Experts of a small language model: 6504 steps.
Below are experts of layer 7 (counted from 0) of a mixture-of-experts language model. Rows are named router (the router's row for the expert) and show model dimensions 0-127. Each number is 200 + 40 x the weight over its row's rms, rounded and kept within 0 to 999.
After each expert's rows: a language model's description of what the expert responds to. This comes from a sample of Wikipedia text that the model never trained on.

# expert 25
router,195,187,192,225,173,183,168,252,259,260,194,168,189,135,161,211,137,151,157,148,156,218,171,207,137,128,190,154,173,216,252,152,152,236,248,125,136,161,198,227,182,199,235,191,142,238,208,210,208,274,190,256,225,228,216,210,116,249,155,213,220,216,213,132,250,171,181,288,220,144,148,208,200,145,205,182,294,210,211,197,221,206,203,235,187,199,191,155,262,149,198,224,233,200,205,204,190,123,171,244,222,193,224,151,117,195,218,223,173,255,239,256,181,161,163,282,162,186,231,150,158,183,197,261,236,239,173,124
Numbers, units and infobox fields

# expert 51
router,271,196,162,177,232,195,176,229,244,257,155,248,212,219,214,243,254,183,145,212,279,247,208,240,215,212,282,261,255,204,173,279,180,250,246,201,216,198,132,161,162,186,267,269,143,211,189,177,248,220,153,200,186,185,226,202,265,278,257,213,194,231,214,149,177,270,148,252,203,273,264,268,134,230,252,251,241,186,162,254,203,152,171,190,199,147,167,228,158,188,216,190,215,157,239,192,194,224,228,227,263,164,243,187,180,174,160,190,218,176,204,233,200,164,269,209,166,254,194,121,220,265,214,167,171,181,211,149
Table column separators

# expert 10
router,229,166,180,171,168,295,190,221,229,255,199,240,194,226,267,236,181,249,201,196,188,236,182,204,252,186,220,312,196,184,173,139,227,229,229,169,184,246,164,147,141,172,288,166,329,132,229,155,208,151,193,188,211,184,206,161,217,188,148,225,150,233,178,319,180,153,177,188,233,243,225,145,266,191,187,231,244,129,262,180,161,121,216,216,224,173,240,153,210,164,214,206,203,235,202,197,164,247,194,194,164,191,263,212,208,194,163,184,232,223,208,218,290,174,237,194,194,177,168,229,215,111,189,155,218,178,211,188
List-item hyphens

# expert 63
router,199,174,223,246,248,190,231,220,181,194,151,174,297,288,166,206,173,129,192,196,128,163,118,228,121,170,139,220,217,165,191,165,199,242,178,252,166,249,252,257,225,209,253,217,140,277,262,170,239,196,124,165,191,196,150,209,148,256,204,256,163,216,152,245,213,166,198,174,194,142,289,191,197,209,186,150,188,234,193,211,187,221,246,192,255,197,138,183,210,260,195,209,144,214,200,173,188,174,210,217,243,195,182,228,220,149,155,259,253,94,155,220,171,212,227,220,135,163,195,170,193,189,257,141,239,212,218,228
Foreign-name vowels

# expert 58
router,225,154,195,256,239,164,258,151,151,164,216,149,164,243,199,240,212,110,212,200,189,259,190,226,195,167,158,209,195,188,214,207,252,184,194,171,128,210,247,262,145,238,220,128,211,247,197,221,174,175,83,277,259,209,222,157,212,177,222,114,159,179,246,155,178,217,233,188,159,225,213,240,198,184,130,232,284,219,240,208,190,308,206,219,254,273,200,143,239,182,202,159,226,189,218,201,168,244,123,176,153,190,164,215,222,226,226,133,160,189,233,179,236,161,178,171,212,192,202,125,213,212,171,192,190,237,183,115
Subject pronouns and relatives

# expert 46
router,194,204,248,185,183,208,174,237,145,155,197,163,120,106,168,159,238,169,164,230,186,155,209,201,286,230,226,239,176,154,244,176,221,187,237,171,229,175,255,269,135,174,217,204,119,217,147,216,190,270,177,161,207,200,233,171,256,256,168,165,242,192,200,236,156,272,173,218,236,184,187,239,280,215,224,194,231,230,157,209,253,145,233,169,159,183,183,169,192,127,156,161,214,202,208,225,194,255,221,73,168,142,218,245,182,167,205,162,214,197,260,176,148,238,280,197,169,171,208,184,225,211,211,198,196,153,247,101
Colons in infoboxes

# expert 0
router,210,181,224,232,219,189,195,270,201,235,185,181,207,204,164,243,317,290,198,183,184,166,146,137,159,251,173,224,261,202,159,141,215,115,245,207,216,218,290,152,166,174,218,184,198,163,145,204,150,234,212,224,181,232,257,229,225,208,99,190,181,203,148,225,205,176,253,181,125,190,220,207,262,237,269,205,198,207,172,159,165,158,233,234,146,197,249,274,197,177,217,186,183,180,168,242,246,280,211,192,238,241,229,139,213,239,212,182,174,152,205,220,274,200,252,266,209,208,198,182,198,256,118,177,162,243,169,252
Lowercase word-initial letters

# expert 62
router,267,203,137,184,198,210,185,198,164,198,192,239,173,177,136,156,182,180,131,139,273,166,218,251,200,181,259,218,204,222,140,264,140,215,141,270,158,209,134,178,269,193,188,210,220,211,174,209,118,211,248,254,250,237,172,228,190,231,137,228,96,127,169,221,124,168,209,149,186,222,196,187,115,197,231,172,202,102,160,160,123,198,238,207,185,174,262,217,188,238,223,180,213,153,240,206,162,243,220,203,203,223,244,158,208,232,180,206,134,154,193,187,260,196,248,145,168,151,250,237,189,180,192,246,159,209,178,206
Capitalized word starts, re/ac prefixes

# expert 14
router,194,230,158,203,162,293,252,123,178,230,156,223,196,262,145,215,228,202,189,211,270,170,199,208,263,235,201,184,131,207,162,229,169,180,215,172,154,217,175,211,233,171,239,215,135,244,267,150,223,192,220,159,151,237,248,206,152,251,228,229,200,248,135,226,188,205,204,212,191,175,199,250,156,251,203,246,214,178,204,179,228,162,146,152,172,281,183,246,214,238,189,202,195,194,244,188,269,175,121,209,196,177,179,266,207,203,177,167,163,272,166,108,274,245,220,214,203,120,248,187,185,119,146,259,183,141,241,274
Mid-word pieces, Latin names

# expert 2
router,206,189,203,172,174,110,185,275,167,184,263,251,244,194,188,176,211,189,147,242,184,148,189,180,146,214,142,158,181,248,275,195,144,174,260,155,124,171,173,144,184,222,201,223,243,188,208,170,114,171,246,158,143,216,277,120,241,259,202,174,230,229,275,206,218,286,203,188,179,247,184,243,228,272,184,214,189,221,268,160,205,233,247,156,218,182,190,164,235,237,281,165,163,249,215,168,197,201,207,211,226,231,233,165,166,239,185,124,179,220,131,159,180,219,156,197,193,211,251,186,148,238,125,177,174,145,190,197
Lowercase word-start fragments

# expert 50
router,233,216,179,298,216,216,176,180,157,263,195,195,175,140,197,252,230,170,165,271,173,164,139,189,154,183,151,202,180,229,199,153,163,237,246,161,206,236,176,166,224,219,165,178,200,196,125,208,114,230,201,193,135,206,233,190,136,225,132,185,173,227,209,190,144,122,182,201,181,146,166,261,233,273,248,204,122,142,229,120,230,178,160,198,160,185,148,209,187,171,216,173,195,279,197,227,187,228,217,186,190,175,242,271,128,178,204,193,298,210,175,179,189,218,198,168,232,261,186,236,266,231,226,180,241,244,261,112
Line breaks and table punctuation

# expert 18
router,145,234,257,209,229,255,159,189,227,231,239,272,154,170,176,189,177,202,216,240,211,127,261,179,231,222,134,236,204,232,195,198,198,220,148,194,289,152,172,204,102,200,237,217,235,201,167,161,269,153,184,160,183,148,157,201,264,204,213,127,257,143,183,225,121,216,104,283,169,230,230,250,191,194,238,207,218,207,160,193,217,238,193,175,183,219,181,222,164,203,201,212,243,156,255,249,198,152,222,205,108,197,212,131,202,98,183,227,186,229,228,144,175,188,280,185,230,171,232,195,272,180,189,178,156,198,239,233
Conjunctions and mid-word pieces

# expert 5
router,239,236,158,142,216,173,188,187,238,226,229,203,150,170,212,205,159,218,134,244,197,244,187,259,219,199,222,248,207,169,225,195,120,189,200,225,263,232,198,170,188,125,258,257,227,239,252,271,195,193,204,184,220,207,267,140,246,160,252,210,176,219,166,167,207,177,229,221,245,208,192,204,220,193,211,220,160,149,192,181,242,141,149,205,240,142,109,229,228,114,183,141,223,248,247,236,201,188,256,136,221,191,283,190,251,204,182,115,172,143,190,237,231,280,256,194,188,310,230,199,259,271,216,187,186,172,234,235
Table row starts

# expert 59
router,208,172,207,202,262,238,254,145,192,283,220,189,215,238,157,221,250,259,185,223,163,275,155,209,218,187,220,261,205,126,210,149,211,164,112,217,161,244,200,222,211,235,256,168,185,201,205,151,184,180,162,174,200,195,182,133,204,244,163,130,170,245,180,231,197,210,269,209,232,183,241,212,249,173,196,182,169,181,158,263,228,199,151,185,160,356,189,182,232,244,193,222,225,175,151,249,249,135,226,179,160,216,225,249,170,164,122,238,167,199,204,194,241,212,170,147,169,251,245,142,213,242,164,252,152,162,157,256
Names and foreign words

# expert 38
router,220,150,180,167,140,287,158,160,159,185,218,180,226,256,188,185,264,225,213,123,194,195,138,239,197,183,221,253,140,204,183,130,237,133,216,235,123,259,191,138,178,188,224,192,228,254,225,211,291,192,209,262,287,208,192,272,181,153,163,177,129,202,212,169,218,258,245,167,240,240,161,212,176,213,228,169,196,186,200,293,199,259,177,160,187,184,217,235,199,154,230,200,146,210,215,254,238,176,140,183,282,183,207,133,242,204,236,240,181,196,180,204,223,249,184,192,147,235,166,252,146,164,158,196,246,189,211,122
Early consonant-vowel word pieces

# expert 42
router,214,215,188,176,172,230,217,144,199,181,195,218,154,204,223,177,181,267,150,168,234,118,199,243,220,161,234,216,216,299,190,209,250,263,238,172,149,330,198,244,214,160,235,179,222,173,230,203,210,231,265,251,201,252,155,263,168,173,218,250,197,201,185,208,189,127,104,238,219,260,221,181,164,218,210,148,181,278,213,250,213,184,215,236,204,145,212,208,271,177,218,156,208,151,179,192,238,131,122,242,200,247,129,193,289,248,252,246,186,159,190,148,148,204,157,136,177,188,188,202,223,146,202,215,203,175,171,191
Inner pieces of rare words

# expert 3
router,187,218,213,230,145,156,229,208,229,185,179,210,223,249,221,194,251,166,158,175,270,254,184,208,277,256,121,276,227,152,174,148,229,181,189,316,312,166,203,205,165,239,170,231,209,201,123,163,220,221,207,248,232,223,187,197,229,198,185,173,189,161,188,248,182,216,203,185,246,244,200,280,237,191,147,139,182,160,156,211,229,183,211,241,199,164,152,157,175,283,184,280,243,256,206,136,215,157,206,231,213,250,266,168,153,165,173,239,152,258,130,194,227,198,182,197,184,215,230,134,153,214,226,234,160,251,159,195
Lowercase word-initial letters

# expert 35
router,157,182,183,201,239,146,170,226,274,202,207,137,226,252,129,204,172,197,167,112,187,202,211,265,205,133,199,242,183,195,144,188,153,265,227,189,161,211,210,138,174,189,191,127,147,186,179,183,202,146,230,167,279,211,221,195,136,201,216,215,205,187,247,208,225,131,192,159,235,180,279,160,181,204,131,175,246,146,286,263,244,190,195,61,176,232,181,176,131,142,199,223,170,189,210,210,246,249,168,210,202,239,260,271,222,144,183,201,255,241,221,262,179,240,196,164,182,199,240,211,156,162,225,203,157,193,189,185
Sentence-ending periods

# expert 1
router,159,191,200,195,220,168,147,166,200,149,258,207,171,240,169,222,145,196,260,195,177,278,170,221,282,214,155,201,192,209,238,126,173,240,187,190,156,213,196,240,138,245,217,185,188,225,142,231,206,190,144,237,217,197,155,224,150,101,194,178,281,221,220,159,205,137,247,213,146,218,221,189,212,238,224,289,274,184,211,224,127,194,213,259,214,249,256,194,244,205,176,188,102,168,225,195,158,169,132,245,220,270,250,312,123,176,191,205,236,233,198,204,229,136,235,156,174,224,225,172,168,227,205,233,207,184,177,160
Numbers in dates and tables

# expert 23
router,265,184,144,159,246,175,250,188,171,256,176,238,218,158,182,156,209,275,216,166,207,199,267,173,209,179,200,221,138,192,213,198,206,226,157,193,295,214,146,183,231,260,155,222,225,164,135,238,212,233,198,159,197,233,143,204,184,164,141,244,222,206,147,160,208,157,226,191,234,216,243,213,106,194,198,210,185,200,216,201,207,261,225,177,236,240,261,210,165,185,176,213,218,261,277,232,155,229,196,182,120,217,273,263,241,257,132,244,161,239,131,288,175,157,265,142,178,164,255,232,227,144,225,258,249,181,203,228
Early word fragments

# expert 20
router,198,195,241,193,127,288,143,136,162,140,190,151,225,238,202,111,227,249,211,191,171,240,198,251,163,220,213,190,243,143,213,217,229,242,136,172,195,169,163,157,165,141,220,174,211,227,264,231,184,204,193,167,222,229,177,236,175,182,184,219,205,117,258,145,160,147,164,170,171,162,151,193,145,187,242,254,208,171,161,184,228,153,218,243,278,134,196,184,215,232,266,239,145,113,180,158,191,254,204,175,224,182,206,258,215,175,217,180,217,220,234,200,186,234,253,215,227,211,188,228,140,280,223,269,271,251,276,242
Coordinates and US places

# expert 24
router,209,210,281,176,207,163,238,290,165,226,211,270,197,190,165,152,175,201,167,215,264,222,185,136,183,231,140,220,239,264,227,103,173,168,280,179,193,173,197,261,158,238,177,256,233,150,239,196,161,174,262,259,265,179,150,248,248,199,251,181,174,192,255,266,241,221,198,178,240,216,215,273,180,263,229,286,161,192,164,191,133,244,178,193,236,224,219,160,262,239,188,209,245,181,233,209,216,202,217,191,191,207,214,211,136,176,187,227,190,145,163,218,162,261,152,149,234,226,197,179,152,235,191,140,122,194,155,248
Capitalized word-initial consonants

# expert 47
router,219,188,258,144,177,210,213,259,269,177,296,165,209,174,260,230,151,166,188,204,236,199,214,148,241,187,286,140,114,123,214,194,188,247,178,251,202,177,206,251,130,285,181,146,187,133,197,209,216,235,167,194,214,224,189,167,187,144,206,180,246,162,227,220,236,231,235,206,172,226,278,193,168,171,250,225,191,231,229,169,195,220,233,184,219,252,140,234,150,232,169,216,209,206,234,185,203,256,243,159,181,140,194,131,286,193,245,178,228,277,238,175,181,194,257,235,190,132,173,224,291,192,164,127,218,201,217,165
Clause-joining commas, conjunctions

# expert 45
router,213,236,237,241,198,144,177,172,156,190,173,304,194,111,212,146,130,222,224,172,241,136,218,195,151,215,243,255,143,235,174,208,185,113,170,223,163,162,154,196,223,249,194,228,169,146,179,209,220,273,201,180,183,204,193,239,156,127,146,185,148,219,247,195,187,203,145,203,224,232,155,164,208,270,220,210,151,254,222,267,168,249,267,221,190,298,187,187,254,178,236,216,211,267,223,167,213,183,238,268,164,185,192,160,171,254,159,166,172,253,146,195,255,167,145,193,121,197,231,228,223,242,169,192,222,138,222,203
Vowel-initial capital starts

# expert 27
router,259,197,225,204,218,151,159,208,229,125,185,243,184,196,252,136,160,143,236,211,190,138,195,152,154,174,115,210,201,137,221,116,146,227,192,225,241,218,164,140,105,204,170,318,230,190,160,164,243,238,200,175,211,235,227,206,173,180,158,162,224,194,177,241,205,230,255,187,214,211,155,246,223,240,175,140,183,235,180,226,225,182,269,219,207,201,227,187,173,242,153,226,260,183,217,171,269,259,209,266,191,258,176,207,164,196,126,141,138,181,107,187,245,203,145,215,206,186,250,201,195,212,198,245,178,146,152,142
Word-initial consonant onsets

# expert 49
router,142,203,198,179,177,214,248,243,152,165,201,203,173,204,159,187,148,154,170,192,173,141,253,204,150,232,145,212,177,218,202,116,231,187,181,263,228,178,222,214,203,155,84,188,237,173,227,224,190,174,255,265,142,214,213,187,214,245,231,158,133,227,268,210,232,180,221,163,227,204,184,264,204,180,251,134,147,227,206,210,128,183,196,155,207,259,177,254,255,148,183,195,179,148,225,182,215,197,171,214,242,191,251,211,129,262,127,229,308,186,146,210,265,191,182,190,184,170,213,193,133,150,156,269,263,224,233,260
Capitalised name beginnings

# expert 48
router,243,146,277,212,230,158,212,161,117,201,169,302,181,203,165,166,207,173,188,195,155,221,266,130,193,134,270,197,192,255,201,269,261,220,132,216,206,152,204,218,193,178,205,203,200,223,140,203,252,142,206,174,193,162,244,191,157,249,226,265,216,192,166,175,279,126,198,208,205,217,181,226,242,137,201,134,172,226,179,238,204,144,250,268,166,223,154,195,220,207,220,264,229,153,234,241,146,247,210,208,169,246,248,252,195,213,235,210,202,258,172,225,206,230,258,176,172,191,207,98,228,291,225,194,162,204,238,170
Nationality and region words

# expert 30
router,204,189,244,243,216,262,191,198,257,239,169,159,184,161,270,264,213,198,262,178,164,235,218,173,225,193,173,247,280,217,260,215,231,258,197,199,253,195,211,225,298,164,207,166,275,217,211,140,269,197,242,181,217,203,209,196,212,132,261,206,127,123,223,140,281,187,252,200,197,214,219,222,120,111,157,179,250,187,131,239,252,243,180,153,173,255,190,199,212,162,213,243,217,223,239,203,164,148,148,245,190,171,175,177,241,211,234,249,229,185,176,215,118,127,113,190,202,168,220,214,205,198,189,221,244,221,213,201
Word-continuation pieces after stems

# expert 61
router,229,193,210,239,120,230,189,180,136,193,182,209,232,195,180,235,170,271,235,162,163,264,179,107,207,206,232,116,179,173,192,170,164,244,264,221,213,142,180,199,259,233,162,157,307,129,186,238,231,174,218,187,222,253,241,208,181,252,219,279,211,171,120,209,269,297,258,196,158,213,192,123,213,200,128,208,281,207,167,192,141,200,261,199,225,253,247,190,171,164,148,196,178,199,209,190,211,253,173,177,226,151,132,168,190,215,201,208,205,137,208,244,183,158,129,219,163,187,195,152,171,197,153,196,190,189,171,204
Verb and word completions

# expert 33
router,210,249,205,176,248,147,195,221,207,181,250,194,147,146,257,226,206,191,234,182,168,251,234,227,202,163,292,151,146,196,202,224,187,153,174,152,187,257,230,193,156,174,231,213,189,161,228,169,238,164,240,181,159,175,172,168,162,202,238,150,224,137,233,234,186,204,147,181,182,160,211,265,253,122,182,211,243,198,189,147,263,200,228,271,152,219,91,152,240,269,175,181,205,230,226,187,123,114,227,202,126,218,187,171,258,153,154,271,188,224,174,171,133,180,244,188,224,180,207,186,137,260,189,262,262,194,156,243
Word-final suffix pieces